{"n_layer": 14, "d_model": 768, "n_experts": 16, "experts_per_token": 1, "d_expert": 544, "d_shared_expert": 0, "activation": "clamped_swiglu", "moe_layers": [0, 2, 4, 6, 8, 10, 12], "router_score": "softmax", "normalize_top_k": false, "routed_scale": 1.0, "balance_loss": 0.00233, "balance_bias": false, "init_std_router": 0.0191, "lr_router": 0.00061, "n_head": 36, "n_kv_head": 12, "head_dim": 32, "vocab_size": 8192, "norm": "rmsnorm", "norm_place": "pre", "norm_eps": 1e-06, "positions": "rope", "rope_base": 10000.0, "rope_fraction": 1.0, "qk_norm": true, "attn_scale": 0.177, "tie_embeddings": false, "parallel_block": false, "init": "trunc", "init_std_qkv": 0.0213, "init_std_o": 0.0, "init_std_up": 0.0213, "init_std_down": 0.0, "optimizer": "muon_variant", "lr": 0.00965, "lr_mult_o": 4.0, "lr_head": 0.00535, "warmup_steps": 50, "schedule": "wsd", "decay_fraction": 0.562, "decay_shape": "linear", "final_lr_fraction": 0.0, "batch_tokens": 65536, "seq_len": 512, "doc_mask": true, "train_tokens": 342700000, "steps": 5230, "dataset": "wikipedia_en"}
Below are experts of layer 8 (counted from 0) of a mixture-of-experts language model. Rows are named router (the router's row for the expert), down (a neuron's output weights, with its number) and show model dimensions 240-287. Each number is 128 + 32 x the weight over its row's rms, rounded and kept within 0 to 255.
After each expert's rows: a language model's description of what the expert responds to; "comes before" lists some tokens at least twice as common just after its tokens as in all text. This comes from a sample of Wikipedia text that the model never trained on. Tokens count by the router's weight.

# expert 3
router [153  94  76 193 124 121 115 189 139  98 113 173 144 114 157 114 143 116 155 159 166 141  76 122 126 148 155 138 117 180 161 140 130 149 120 175 138 112 147 119 122 138 128 102 173 107 142 123]
down0 [ 93 128 153 154 130 110 122 130 114  88  95  82 115  98 147  95 121 128 141 106  56 105  80 159  82 128 130 126 138 125 124 166 165 143  95 136 102 143  94 107 125 118 102 170  28 104 124 112]
down1 [122  97 175  98 191 111 109 129 146 148 132  76  98  99 129  97 190 169 137 109 152 163 170 103  96 102  66 103 140 161 151 140 101 150 171 134  98 131  51 111  75 132 148 149 155 139 198 164]
down2 [105 145 170 109 136 127  30 136  85 153 109 151 132 122 145 162 128 153 145 109 114  92 163 125 107  46  49 174 115 131 144  84 105 101 110  70 145 142 148 163 187 138  83 128 120  84 114 166]
down3 [148 115 133 169 121 120 152 149 124  34 140 132 171 179  76 107  53 117 157 158 168  79 142 117  90  90 137 131  97  89  90 134  87  76 158 203 157 186 160 149 137 115 125 141 121  99 103 105]
down4 [ 92 137 129 140  59 117 139 137 154 196 122 143 148 145 164 122 131 145 146 131  71  85 135  92 101 137 108 231 108 152  94 162  81  87 167 122  87 122 164 135 141 112 114 150  77  81 148 143]
down5 [ 88 174 114  63 177  38 184 125 117 101 116 129  95 165 128 118 181 103 123  43  80 162 128 122 128  82 182 124 108 108 134 123  87 109 129  43 157 158 142 105  80 150 129  58 100  81 129  79]
down6 [155 166  90 128 126 213  93  92  71 115 155 101 109 158 107 122 185 127 103  89 135 140 118 155 154 122 118 119 155  71 177 122 140 127 108 156 117 142 102 139 141 141 134 111 159 153 116 123]
down7 [137 166  98 116  48 147 150 149  94 131 177 130 149  91 104 208 167 173 110  87  78  95  74 143 131 134  99 129 104 143 136 134 215  99 157 149  90 102 145 138 101 153  97  77 115 102 203 142]
down8 [107  86  78 168 118 141 170 133 116 100  24 116 129 129 151 106 159 211 110 114 104  90 168 127 184 186 129 109 182 109 162 126 128  66 159 152 133 147  90 152 187 121 146  81 143 129 242 178]
down9 [148 131 145 104 146 126 103 150  73 150 114 142 162 137  89  98  52 202 184  80 110 127  78 138  95 143  99 144  94 131  95 144 144  66  91 219 125 133  94 101  96 124  86 122 118 154 152 180]
down10 [162 122 117 126 158 107 147 127 121 158 133  92 165 137 184  80 155 118  96 113 196 175 159 129 106 130 100 152 139  93 123 130 166 119 145 138 188  96  94 119 174 114 134 156  93 129 107 135]
down11 [146 135 154  99 166  89 167 132 104 111 117  71 159  86 172  74 154 132  97 158 140 116 108 108 149 141 118 221 122 186 130 171 125 141 108 152 124 134 118  75 168 134 130 164 123 123 101 142]
down12 [ 95  95 149 174  89 127 111 103 158  63 131 150 123 106 130 142 117  43 139 144 102 119 132  77 166 148 112 157 168 139 132 145 152  98 180 145 137 181 119 104  50 174  71  96 170  79 147 191]
down13 [119 146 149 152 151 103 153 110  50 131  60 164  85 111 148 157 164 156 166 178 152 136 181 117  78 115 147 106 147 197 132  71 109  87 156 119 140 120  92  88 104 169 117  87 130 169  95 165]
down14 [118 120 117 119 105 118 122 148 153  81 147 123 114 110 123 113 150 119  79  82 147 144 138 155  99  76 130 193  82 145 158 121 106  77 119 119  38  76 184  74 128 103 136 173 144 115 132 176]
down15 [174  83 179  91  87 143 152 211 102 142 166 144 132  82 206 143 177 197 143 140 138 146 110 176  67 173 137 141 134 137  73 155 128 125 146 154 112 132 132  93 175 164 138 113 132 100 134 115]
down16 [121 154 141  78  89 140 126 117  96 115 103 163 136  97  96 114 115 163 142 150 103 113 133 136 162  87  75 124 131 164  97 170 139 124 105 177 152 144 172 204 127  90 122 152 137 161 115 167]
down17 [ 89  88 142 134 106 170 108 125 133 127 117 199 142 113  92 145  88 141 139  73  39 133 159 106 116 154 161 123 131  88 149 130 121 156 125 156  81 156 117 123 130 149 135  17 167 192  70 118]
down18 [139 145 139 147 185 148  92 148 152  93 149 148  75 179 157 112 142 122 102  70 107 111 180 167 146 164 155 106 145 140 118 145  73 105 118 155 114 193 132 123 136 168 134 167 184 121  70  66]
down19 [128 153 177 149 103 126 100 149 152 110 123 149 191 164 179 165 120 129 103 121 119 139 109 172 115 106  97 143 141 107 106 127 158 139  74  81 103  90 110 109 172 147  96 118 102  89 124  95]
down20 [122 148 165 100 121 147 107 204 143 142 116 162 153 118 128  91 182  84 148 128 191 107 125 119 113 139 144 153 153 136 167 150 130 158 178 130 166  58 142  90 119 133 211 138  50 123  88 138]
Prepositions opening place or time phrases, mostly in, plus on, during, under, before, after, as in "abandoned in the Atlantic", "early in 1790".
comes before: " the", " ", " a", " his", "8", " January"

# expert 12
router [139  53  83 152 147 110 114 150 102 158  93 114 115 114  94  82  92 160 146 160 169 163 101 152  87 151 151 167 171 167 179 155 176 172 164 143 159 150 171  73 138 170 176 128 165 149 171 105]
down0 [155 144 141 176 118  98 117 109 141 119 143 112 132 173 155  80 136 106 100 106  91  81 144 166  98 133  81  76 112 150  49 171 175 128 132 150  71  53 180  68 130 144 117 178 106 131  63 151]
down1 [114 116 123 138 143 176 101 129 162 155 130 133  66 108 109  94 146 135 100 114 139 162 149 108 134  97 138 115  94 168 163 112 111 131 172 115 114 132 153 118 129 109 159 134 226 201 142 151]
down2 [181 129 132 160  89 161 119 126 133 127  86 158 165  93 169 151 180  42 126  74 135  89 109 125 135  71 101 167 153 130 173  76 105 126 155 148 150 155 133 108 173 123 127 129 113 116 177  74]
down3 [161 115 195 130 157 147  62 153 123 107 160 105 176 174  91 116 139 115  95 129 151  68 140  85  88 109 137 113 110  97 117  89 147 112 118 183 127 180 201  66 115 141  99 132  99  95 133 141]
down4 [118 102 117 118  98 110 100 133 145 131 151 147 144 167 120 134 132 162 163  99  89  62 165  99 118 144  67 173 168 121  81  95 107  90 134  92 101 100 115 137 192  90 107 173  74 112 101 142]
down5 [107 140 126 115 107  14  78 147 138  91 147  88  98 145 178 128 151 113  70 116 134 108 129 132 170 137 145 105 144 152 172 169  85  95 183  98 116 133 107  75 136 152 142 113 146 137 100 157]
down6 [132 168 166 148 140 126 144 139 126  95 139 152 118 153 108 159 225 159 146  84 154 151 148  83  96 157 163 126 116  98 144  98 141 103 121  88 124 117 161 139 140 110 163 152 136 168 124 107]
down7 [147 136 139 111 114  99 138 109 172 121 141  88 224 113 116 135 139 157 179 121  27  94 125  60 163 154 149 119 169 112 115 126 147 129 147 114  95 147 112 109 145 113 183 102 145 148 110 168]
down8 [120 142 121 165 122  89  99  92 145 136 118 163 104 118 141 125 173 188 109 123 165 116 199 102 174 175  91 124 120 148 167 100 115  40  97 137 131 152 115 154  97  91 130  74 190  76 224 122]
down9 [124 135 135 136 125 100  61 178 145 110 100 116 174 127 120 182  95 154 138 145 132 178 102  91 102 140 122 111 117 180 117 124 137 147 101 191  40 136 138 114 125 101 107 160 154 122 128 189]
down10 [150 129 131  82 195  89 219 134 100 150  78 113 141 154 136 132 183 172 121 139 186 133 200 128 105 135 130  85  82 138 136 123 139 181  84 138 160 115 139 129 146 115  97 181 146 130 105 132]
down11 [198 195 185  89 116 123 176 157 141 110 128 104 126 126 158 106 108 138  89 147 149 139 128  83 118 140  96 104 148 205 113 153 132 163 159 101 159 149 170  62 149 124 153 123 135  95 139 146]
down12 [123 134  75 141 174 115 145 140 145  78  92 151 104 134 145 160  65  97 120 129 128 147 106 107 102 145 110 174 120 117 137 164 139  80  78 120 105 134 129 206 107 141 108 126  89  96 142 143]
down13 [109 130 154 151 156 136 166 166  55 147 139 110 149 139 103 196 156 138 134  68 134 161 124 118 168 159 202 112 160 151 135 121 103  79  82  98 140 136 102  60 134  98 117 132  88 195 131 142]
down14 [127 127 117 132 135 157 126 172 112 194 101 133  75 148 193 121 127 163 145  79 111 135 106 146 100  71 115 143  89 154 170  88 114  62 142 133 128 117 160 107 118 115 142  83 134 150 104 184]
down15 [144 109 134 119  73 118  83 114 109 125 165 162 143 103 164 165 151 103  84 144 100  88 105 105 102 189 172 108 169 160 175 166 124 129 129 165 101 126 183  38 184 120 130 107 129 159 151  73]
down16 [ 98 127 156 103 137 192 143 106 131 189 148 134 180 105 139  89 132 131 139  71 103 139 160 113 188 145  85  98  98 115 102 150 119 131 221 170 113 125 145  92 129 136  72 152 129  83  75 165]
down17 [115 108 143 189 152 151 108 196  96 132  85 145  78 140 128 142 154 109 142 122 119 148 128 104 146 157 110 104 119 101 118  92 162 118 198 139 148 181 150 189  87 155 135 104 171 170 176 184]
down18 [ 99  87 165 196  80 112 156  85 125  71 113  91 155 181 142 156 125 118 173  88 192 127 136 172  96  49 107 150 110 131 121 137  99 113 123 102 142 139 131 125 107 114 123 147 154 144 110 109]
down19 [170 146  86 154 152  73 122 113 103  75 114 118 128 107 129 110 157 133 122 136  93 157 128 110 105  51  86 134 139 131 143 129 206 169  75  92 142 118 108 134 144 123 125 119 117 121 180  42]
down20 [141 117 125 154 153 191 108  80  91  97 128 122 110 117  84  96 126 106   3 173 162 127 123 172 117 118 143 125 174 124 148 110 145 112 124 119 149 120 111 139  90 131 208 146  69 113 120 113]
Table pipes, slashes, quotes and closing IPA or gloss marks after names, digits in numeric tables, and first names like John.
comes before: " ", ")", " (", ":", "–", "),"

# expert 6
router [111 118  77 114 139 109 127 183 147 144  88 137 179  88 166  83 126 143  99 125 155 139  94 144  84 174 178 133 135 128 141 156 147 168 148 144  94 145 139 107 141 171 107 121 135  90 162 122]
down0 [116 164 150  97 128 144  94 140 148 118 152 111 114 159 107  73 145  92 112  88  82 101  97 174 125 145 101 103 138 145 109 148 129 120 150 137 106  86 158 101 130 150  78 169  95  93 106 112]
down1 [ 82  75 125  88 162 129 106 140 180 172 127 114  75 133 122  92 160  75 101 100 139 179 196 124 106  64 119 104 101 178 127 149 170 117 146 114 143 131 148 102 149 111 128 135 139 115 126 118]
down2 [135 178 134 148 110 134 116 142 103 116 110 112 183  71 153 124 143 152 101   8 112 138 158  63  80  88 120 142 119 136 101  72 112 187 122 143  77 183 157 128 160  82 167 138 171 173 114 108]
down3 [ 74 152  94 118 147 109 122 165 103  86  86 162 221 152 167 120  77 172 157 181 126  94 149  94 123  94 131 133 156 102  86 126  71 122 153 118 107 143 176 153 108 137  92 149 124  74  94 148]
down4 [ 80 151 129 141 113 143 111 130 153 130 120 150  93 134 115  93  88 126 155  61 124  69 132 149 106 112  80 165 155 147 137 137 130 115 111 120 134  96  62 212 184 111 126 122 123 160 123 193]
down5 [ 82 129 133  97 130  84 100 109 125 111 116  97 166 150 102 155 142 126 113  85 125 152 122 117 145 132 139 113 121 152 183 156 115  70 132 103 110 156 134 156 126 116 143 101 131 111  76 105]
down6 [109 116 162 149 160 142 107  88 112 146 132 147 137 161 111 134 159 119  49 133  79 143 143 135 135 174 165 104 162  90 123 135 139 121 152 141 121 124 196 159 116  97 143 139 132 166  95 143]
down7 [128 146 146 139  41 154 127 145 134 141  92 131 158 114 124 107  73 157 141 135  96 131 101 148 164 142 184  57 168 118 117 158 100 123 119 141  82  99 136  84 117 137 182 117 138  81 174 139]
down8 [128 147 117 123 101 119 165 103 137 180  94 110 132 146 148 106 131 216  92 102 125 126 212 120 169 135  93 144 150  93 198 157 146 139 131 121 105 120 157 139 120 136 130 114  83 136 209 120]
down9 [ 86 142 133  91 122  96 124 114 173 117 151 120 199  84  81 179 117 163 133 106  83 177 101 126 136 163  44 107 100 146 128 156 114  90  84 121 113 132 185 145 136 154 127 150 137 165 179 154]
down10 [165 130 170 136 160 104 143 109 121 160 118  81 136 125 185 129 166 142 148 160 140 141 214 181 156 134 124  81  45 183 122 135 140 146  94 149 119 122 145 171 148 130 155 173  73 104 109 141]
down11 [129 187 150 129 117 137 146 122  96 104  47 112 115 110 128  99 133  88  94 141  92 188 131 124 172 150  92 153  91 145  93 141 141 190 130  97 189 106 150 112 200 111  98 104 124 165 118 138]
down12 [ 93 137 107 142 114 123 140 158 121 123 105 155 123 133 191 205 114  72 110 108 148 154 145 178 128 179  90 141 145  85 145 169 139 124  97 149  71 178  72 165 120 150 154  95 131 145 133 138]
down13 [122 163 153  58 106 152 142 131  66 124 123  86 203 174 131 155 116 132  90 143 170 131 118 136 131  75 135  80 153 126 122 125  84  97 174 133 174 145  68  64 129 138  94 115 163 160 152 140]
down14 [137  85 132 125 119 146 127 125 119 164 144 141 155 143 132 132  66 119 108 133 140 168 105 129 117  97 132 173 123 158 158 123 140  85 102 141 136  79 120 128 148 139 131 187  99 112 144 124]
down15 [134 156 157 121 111 163 102 128  95 115 130 124 124  92 115 158 183 149 117 126  94 149  78 104  74  88 137 176 144 165 158  93 119 115  86  98 160 172 210 117 191 169 134 119 167 135 124 147]
down16 [101 124 189 145 128 116 146 131 122 174 101 130 141 108  99 142 115 116 156  71 119 107 167  94 163 125 123 106 124  97  65 155 165 102 190 138 136 174 131 124  85 139 106 114 144 130 106 142]
down17 [ 61 111  91 247 147 159  90 114 108 106  77 139 121 167 142  80 125 115 113  96  71 140 113 122 170 132 149 148 183 134 101  98 110 103 124 157 117 137 159 139 157  63 124 103 164  79 133 132]
down18 [155 100  94 215 114 187  69 109 141 145 149  94 113 159  83 165 132 101  94  99  77  98 166 148 116 199 188 147 117 159 108 156 166 100 134 126 124 180 102 171 122 126 139 148 147 134 106 145]
down19 [ 78 137 129 155 146  86 178 102 168 101 126 135 154 156 187 157 148 177 115 148  48  53 131 119 172  36  94 134 122 113 117 107 124 105 118  93 128  98 123 201 135 139 144 182  87 126 147 112]
down20 [155 126 128  78 182 145  73 164 138 149 123 118 167  85 126 121 123 115 162 166 139 176 161  97 131 143  98  85 123  79 116 117 104  90 183 149 138 125 154 109 118 167 170 198 130 175 124 149]
Single digits within years, dates, scores and catalog numbers, plus ordinal th and Roman numerals like II, III.
comes before: "0", " |", "9", ",", "5", "–"

# expert 15
router [136  68  79 164 139 129 131 139 130 175  99  85 125  92  71  82 152 142 174 148 167 164 116 137  97 170 191 155 169 143 145 163 173 163 143 153 153 140 168  83 130 149 184 122 156 138 169 102]
down0 [127 108 107  92  92 110 154 158 150 147  99 105 153 154 114  87 141  94 123 125 112 117 110 147 135 146 159 115  94 154 118 169 122 158 123 166  97  55 149 134 125  76  93 171 110 116 136 113]
down1 [153 133 129  64 142 102  75  82 186 145 100  68  73  95 136 136 154  81 111 118 160 139 149 129 179 111 122 100 177 132 141 118 127 174 159 111 161 194 140 132 152 144 111 142 115 116  99 134]
down2 [146 127 156 138  93 179  87 124 100 125  28 172 143 102 140 170 135 107 133 106 130 126 182 165 143 118 118 137 144 146 136  59 137 157 139 130  94 107 146 147 156  80 130  75 146 143 122 128]
down3 [131 124 118 134  73 140 124 189 127  64 124  92 163 114 153 106  80 168 123 118 142  60 107 171 159 100 106  85  89  78  83 128 122  86 135 149 144 108 105 161  88 130 146 180 132 116 113 136]
down4 [120 120 109 107 134 135 148 116 117 191 158 114  85 191  95 151 112 128 165  70 153 155  90  78  88 142  99 178 195  88  42 123  73  60 124  84 113 140 113 168 142  66 149 156 123 210 148  92]
down5 [171 154 179 138 174  83  86 118 124 132 116 129  57 129 108 174 134 135 153  80 107 102 131 128 157  84 140 167 123 164 149 162 164  95 144  93 101  81 118 132 132 154 114  67 109  87 114 107]
down6 [ 97 149  89 113 141 128  50 184  85 132 162 166 137 144  99 144 190  96 132 137 133 170 133 125  98  91 160  75  73 105 129  96 105 103 126 122 162 137 112 199 138 163 127 110 143 126 106 112]
down7 [188 135 144  98  74  93 129 138 173 117 140 135 172 115 111 162 136 114  91  88  67 133 183 106 125 161 106 126 171 148 123 137  96 136 131 122 130  73 178  88 136 146 168 157 127  64 111 139]
down8 [ 96 120 101 174  92 145 168 124  82  91 103 137 151 117 139 170 167 119  97  89 114  93 220 187 191  86 107 138 102 107 137  94  91 148 127 129 154 138 141 192 105 132 147 146 134 143 124 148]
down9 [137 147 142  84 140 111 126 164 156 118 135 166 153  71  87 152  85 145 162  99 103 162 133 185 121 132 109 100  53 159 156 174  95  87  85 165 120 138 141 113 120  65 181 131 124 137 130 130]
down10 [117 121 156 141 176  62 112  98 102 120 122 105 131 155 119 170 149 209 171 170 218 181 118 188 170 161  92 171  69 119 161 125 160 133 119 146 144 156 128 123 126 132 187 155 109 111 105 138]
down11 [151 204 167 133 115  96 177 161  97 126 115 151 126 122 164  54 142 141 124 100 135 138  97 167  91 118  88 159  84 199  80 129 131 164 184 114 164 106 150  70 145 163  64 108 175 200  83 137]
down12 [110  57 175 130 145 124 134  83 104 128 124 143 130 141 139 160  73 111 154  91 126 140 126 149  95 113 126 146 104 175 111 167 170  89 133 118 122 116  98 150 118 121 107 135 134 122 114 167]
down13 [106 159 115 184 136  97 145 121  66 130 128  68 116 140 127 116 196 150 146 118 181 145 180 138  79 111 132 156 182 132 103  96 141  80  86 124 205 138 120 124 133 156  78 162  96 137  78 184]
down14 [ 98 123 122  94 147 129 130 163 137 130 125 185 132 177 141 132 101  92  64 118  83  74 117 151  74 100 117 185 156 143 163  71 111  50 130  99 115  43 143 154 129 141 110 132  99 135 159 143]
down15 [146 147 131  99  88 133  93 140  95 155 165 127 161 136 176 127 142 129 139 147  71 156 168 146 138 158 160 130 158 147 134  66 126 126 137 178 109  84 151  81 133 101 109  93 162 173 151 115]
down16 [ 91 106 153 129  85 150 155 153 109 128 121 129 141  91 137 146 119  93 141  95  90  72 171  88 125 172 140 162 106 156 158 163 169 155 116 188 150 193 188 149 136  92 149 112 127 134  85  94]
down17 [107  74 121 153 158 163 135 160 118 137  71 139 176 102  75 185 149 133 155 134  98 111 109  80  80 161 200 101 119 144  96 109 113 142 178  88 128 152  92 153 127 149 140 100 106 162 162 133]
down18 [147 114 125 130 123 123  95  95  97 100 131 160 136 137  68 142 148 120 125  69 194  57 178 182 151 106 136 117  85 130 134 186 138 100 107  92  86 158  67  94 181 133 179 112 193 139 123 163]
down19 [151 130  91 134 146  87 176  98 159 135  70 137 125  87 130 122 122 173 105 146 142  89  63 108 192 125  62 181 171 115 102 188 194 108  93 139 153 144 133 166 103 165  88  98 137 175 220  53]
down20 [108 129 147  86 120 177 138 168 125 134  97  83 187 108 150  94 141 105 132 115 127 147 121 124 115 163 120  97 142 172 125 152 137 101 170 122 122 161 133  66  78 150 209 175 142 137 129 124]
Pipes, digits and names inside table cells, such as times like 1:59.00, percentages, and place names like Switzerland, California.
comes before: " |", "9", "0", "8", "6", "7"

# expert 2
router [145  66  85 161 122 104 147 139 126 156  99  86 134  85  75  98 181 137 190 152 160 157  97 115 103 185 191 139 156 177 156 143 149 168 145 173 178 135 150  99 116 175 148 138 157 117 161 121]
down0 [107 108 169 128 184  86 227 138 144 111  87  90 143 180 115 105 137 102 125 141  66  76  95 138 132  80 150  92 121 173 120 168 135 154  99 113  94 123  99 149 104  76 125 200 141 120 102 109]
down1 [130  82 120  72 153 135 160  97 127 167  91  85 115 107 104 146 153 101  64 132  86 163 172  83  89 102 122 124 119 153 170  91 145 166 129 109 189 144 159 143 125  64 128 104 160 116 143  98]
down2 [ 96 130 171 158 120 138  98  97 131 160 142 134  99  92 163 108 215  79 151  86 123  93 116 109 112 114  99 181 142 156 181  66 141 153 137 180 106 120 163 119 132 106 145  73 135 153 146 128]
down3 [ 92  96 125 125 100  96 150 171 106 124  76 121 171 154 125  66 130  87 115 102 198  77 142  96 146  95 162 110  86  95 117 145  82  99 147 181 132 188 120  92 117 102 186 133 137 134  89 148]
down4 [123  93  98  59  91 133 140 137 117 149 152 132 155 186 154 130 151 199 171  81  95 109 126 134  76 169 140 209 114 111 111 161 104  54 126  93 158  78 129 140 158 121 144 152 103 116 127 146]
down5 [127 126 143 102 143  73  84 135 138  84 119  91 120 143 141 131 143 135 139 120 103  92 104 166 204  89 209 119 162 130 140 136 153  98 159 129  99 109 144  95 155 167 160  53 159  87  78 157]
down6 [102 124 110 110 127 136 111 101  52  70 144 138 110 112 123 172 201  63 115 112 138 100 116 112 118 145 219 118 137  75 159 134  90 124 118 104  88 138 137 137 117  69  97 118 155 125  59 110]
down7 [121 132 112 110  89 155 127  99 118 112  77 145 150 144 145 156 103 141 133 124  48 186 139  91 127 141 148 147 130 102 133 164 131 155 174 133 120 124 137  89 115 171 211  83 119 111 127 112]
down8 [156  68 108 126 170 112 204 110 141  69 105 126 148 129 108  98 118 143 147 134 101 113 147 105 165 146 136 173 132 139 202 113 128 101 119 124 117  99 111 140 116 105 177 157 112 156 193 176]
down9 [126 128 133 123 121  95  57  94 140 124 170 148 161 155  64 186  81 143 132 137 141  99 107 140 162 138 117  55 112 151 114 125  93 137 109 150 130 157 131 158 142  77  99 122 123  98 110 156]
down10 [136 104 129 125 144 151 104 130 143 113 125  95 111 111 140 152 131 161 146 118 172 205 121 177 101  96 135  60 117 144 117 100 139 143 138 141 173 105 139 122 140 127 159 101  99 129  79 163]
down11 [193 171 149  64 145  90 102 152 125  95 113 125 125 151 129 138 173  97  86 116 140  99 123 137 120 133  92 154  85 156  59 133  87 158 161 118 137 137  97 111 165  95 111 137 107  94  89 145]
down12 [111  69 160 140 155  84 163 115 109  92  86 130 124 166 189 147 138  74 121 144 107 130 108 125  52 213 105 139 155 144 120 175 143 154 147 144 147 131  73 139 104 159 138 114 143 107  83 174]
down13 [103 115 109  89 102 165 148 138  49 109 101 135 198  94 169 161 151 166  92  81  91 107 163 123 114 142  93 101 132 117  60  91 166  64 157 108 138 111 100  62 179 118 147 104 110 194 170 166]
down14 [139  97 124  97 146 110 107 140 153 159 190  81 146  82 122 123 154 133 107 122 129 123 163 137  95  88 134  72 100 123 145 159 125  91 116 155 100 105 155  58 119 128 139 138 117  46 123 170]
down15 [ 86  93 146 149  95 135 184 136 120 120 142 142 147 175 209 148 129 169  66 138  71 100 109 156  93  98  87  84  94 170 133 137  69 109 192 132 142 131 156 164 168  82 151 156 136 141 115 114]
down16 [101 120 170 112 107 152 163 137 121 125  96 121 149 164 161 147  99 114 189 135 106  99 168 129 114  59 129 104 103 124 153 162 159 160 187  97 128 183 151 203  58 121 138 109 114 133  88 101]
down17 [ 59 103 143 140 128 105 133 125 134  87 149 146  97 118 171 134 110  99 126 106  92 183 109 117 139 163 158 119 177 115 123 163 111  97 176 184 122 162 122  93 130 157  90  78 201  98 100 124]
down18 [125 139 122 110 136 132 121 127 124 126 137 114 114 149 117 147 120  48 113 116 116 102 177 158 122 107 154  92 128 146 114 116 143 105  83 162 118 145 138 138 191 112  76 145 163 104  99 137]
down19 [128 123 150 163 133 127 122 131 120  64 123 108  81 160 167 162 191 137 108 126 114 108 129 141 178 119  60 103 133  96 156 157  99 201  98 156 105 159 143 187 151 138 131 128 127 159 174 106]
down20 [124 119 109  93 131 107 102 131  89 115 128 137 154  64 126 188 216 106 173 135 207 145 145 106  93 110  89 110 129 104 170 185 150 141 159 129 128  81 124 100  98 127 214 112 122 127 111 128]
Bare space tokens after commas, colons or table pipes, usually followed by digits, as in taxonomic author-year citations and birth dates.
comes before: "1", "2", "3", "4", "5", "6"

# expert 7
router [125 150 102 109 108 164  68  73 122 161 199 149 144 108 120  62  84 139  76 108 115 151 104 110 159 121 117  89 156 155 139 142 129 150 174 128 177 111 109 152 127 158 104 163 132 103 118 116]
down0 [156  97  97 163 127 124 115 107 125 103  66 113 107 170 134  87  76  60  88  58  85 108 141 174 147 150  99 115 221 159  75 180 116 140 161 150  82 139 110 130 117 153 106 194 153 111  56 156]
down1 [127  54 111 178 167 166 113  79  90 118 117 106 155  78  95 126 166 130 122  85 124 147 110  80 133 107  89 113 119 142 185 187 149 154 172 152 101 158 157  99 148 167  91  71 162 133 104 162]
down2 [125 161 126 137  42 117 109 140 131 183 107 119 114  77 106 109 109 220 142  88 139 103 113  90 161  58 108 163 147 103 177  18 128 129 160 145  85 144 167 126 196 112 128 141  92 106 122 137]
down3 [120 139 114 146 103 110 141 130  86  70 105 121 140 149 177  85  95 177  72  81 122  81 119 137 144  92 134 164 105  94 141 104 106 102 157 137 155 205 149 157 112  86 102 170 122  57 133 149]
down4 [124 156  84 102  77  20 119 137 120 128  94  92 106 164  89 123  77 126 139 130 104  83 203 107  64 141 121 149 167 174 122  50  71 132 193 126 151 134  84  89 124 130 126 170 123 101 146 140]
down5 [ 87 168 184  89 194  89 117 111 148 126 113 108  99 134 150 124 198  96 173 123 135 123 136 160 140  89 150 122 140 120 114 149 180  90 128  82 120 130 143  50 130 126 128  96 125 187 146  96]
down6 [ 95 119 132 125 176 131  90 129  58 125 193 153 129  67 180 158 229 136 111  89 206 107 169 140 152 129 126 117 149  90 172  96 116 111 105  74  97 123  99 121 121  82 148 158 125 131 100 103]
down7 [171 226  90 218 130 100 136  82 140 146 168 156 136 158  83 183 152 149 131  76 132 103 183  92 105 121 160 127 118 149 121 146 118  96 140 165 101  86 182 117  87 173 131 111 176 148 174 103]
down8 [114  86  91 164 111  99 189 146 133 113 102 132 135 115 151 111 137 140 137  95 108 184 163 135 160 123 129 127 126 142 111  88  96 142 134 120 164 231 138  92 137 128 153 146 128  99 148 126]
down9 [113 120 175 143 105 130 108  94 152 103 118 171 158 130 146 140  82 179 160 129 135 133 123 128  72 106 135 132 109 122  97 183 148 124 128 111 117 142 125 109 134 118  45 125 122 108 128 164]
down10 [159 133 117 159 200 116 161 131 126 174 157 128 106 148 127  89  94 149 199 122 166 168 173 156 132 155 120  79 116 134 137 142 149 173 130 135 173 141 127 120 145 172  93 136 120  96 136 150]
down11 [133 198 162  97 108 109 122 140 131  88 152 104 156 104 134 125 132 123  73 142 161  63 109 134 103 142  61 154 131 193 133 147 108 115 176 112 178 117 142  50 158  89 167 127 126 174 143 108]
down12 [ 86 142  82 139 100 118 129 151 173 124 136 109 135 140 158 145 146  71 124 153 114 101 112 187 115 161 106 127 133  72  67 132 176 145 131 164 120 132 107 158 100  40  78  65  82  90 104 141]
down13 [115 178 143 117 127  80 193 105  55 165  88 104 153  71 104  76 141 167 148 106 179 156 174 151 103  88 169 102 180 188 102  89 143  56  99 116 126 101 120  68 129  99 122 126 155 133  33 172]
down14 [106 128 172 132 127 129 162 146 119 169 133  84 177 156  88 153 150 131 114 150 133 153 174 167 141  74 138 185  91 173 146 143 107 137 166 118  62 122 141  71  57 123 131 100 146  85 112 120]
down15 [135  97 150 109 136 110 142 111 109 140 153 137 134 113  98 134 203 119 116 125 131 133  92 136 105 193 117 109 141 126 180 154  66 100 108 131  99 118 129 105 153 117  98 102 183  99 147 111]
down16 [103  77 178 147 151  79 139 138 162 143 119 170 173  74 125 132 119 117 117 114  96 174 123 175 136 129 110 188 135 106 121 139 179 107 141 140  89 165 152 150  98 116  74 105  78 159 108 141]
down17 [108 140 156 133 173 125 124 122  90  50 120 171 132 111 197 157 103 153 129 118 125 123  74  86  83 122 121 110 187 127 160 155 109 161 179 175 106 168 157 123  82 150 138  52 136  87 107  72]
down18 [113 136 112 141 124 152 131 147 151  79 139  91 152 140 138 112 121  75 118 116 113 123  96 135 135 127 109  77  75 130 140 137 136 115 112 127 128 112 140 110 162 147 110 155 115 111 104  94]
down19 [167 127 151 113 129  96 115 163  78 133 119 102 108 124 155 183 125 122 121 146  79 134 156 169 143 120  97 168  92 125  94 147 161 167  66 105 107 175  84 216  98 129 139 189 138 166 139 117]
down20 [137  92 133 115 120 150 127 184  87 123 152 159 123 149 147  89 184 122 128 114  89 142 152 127 128 163 134 141 176 135 121 112 115  97 128 198  89 136 134 183  86 127 221 143 163 126 143 139]
Commas and function words joining phrases, such as and, of, to, for, or, but, with, including, in running prose.
comes before: " the", " a", " and", " which", " his", " but"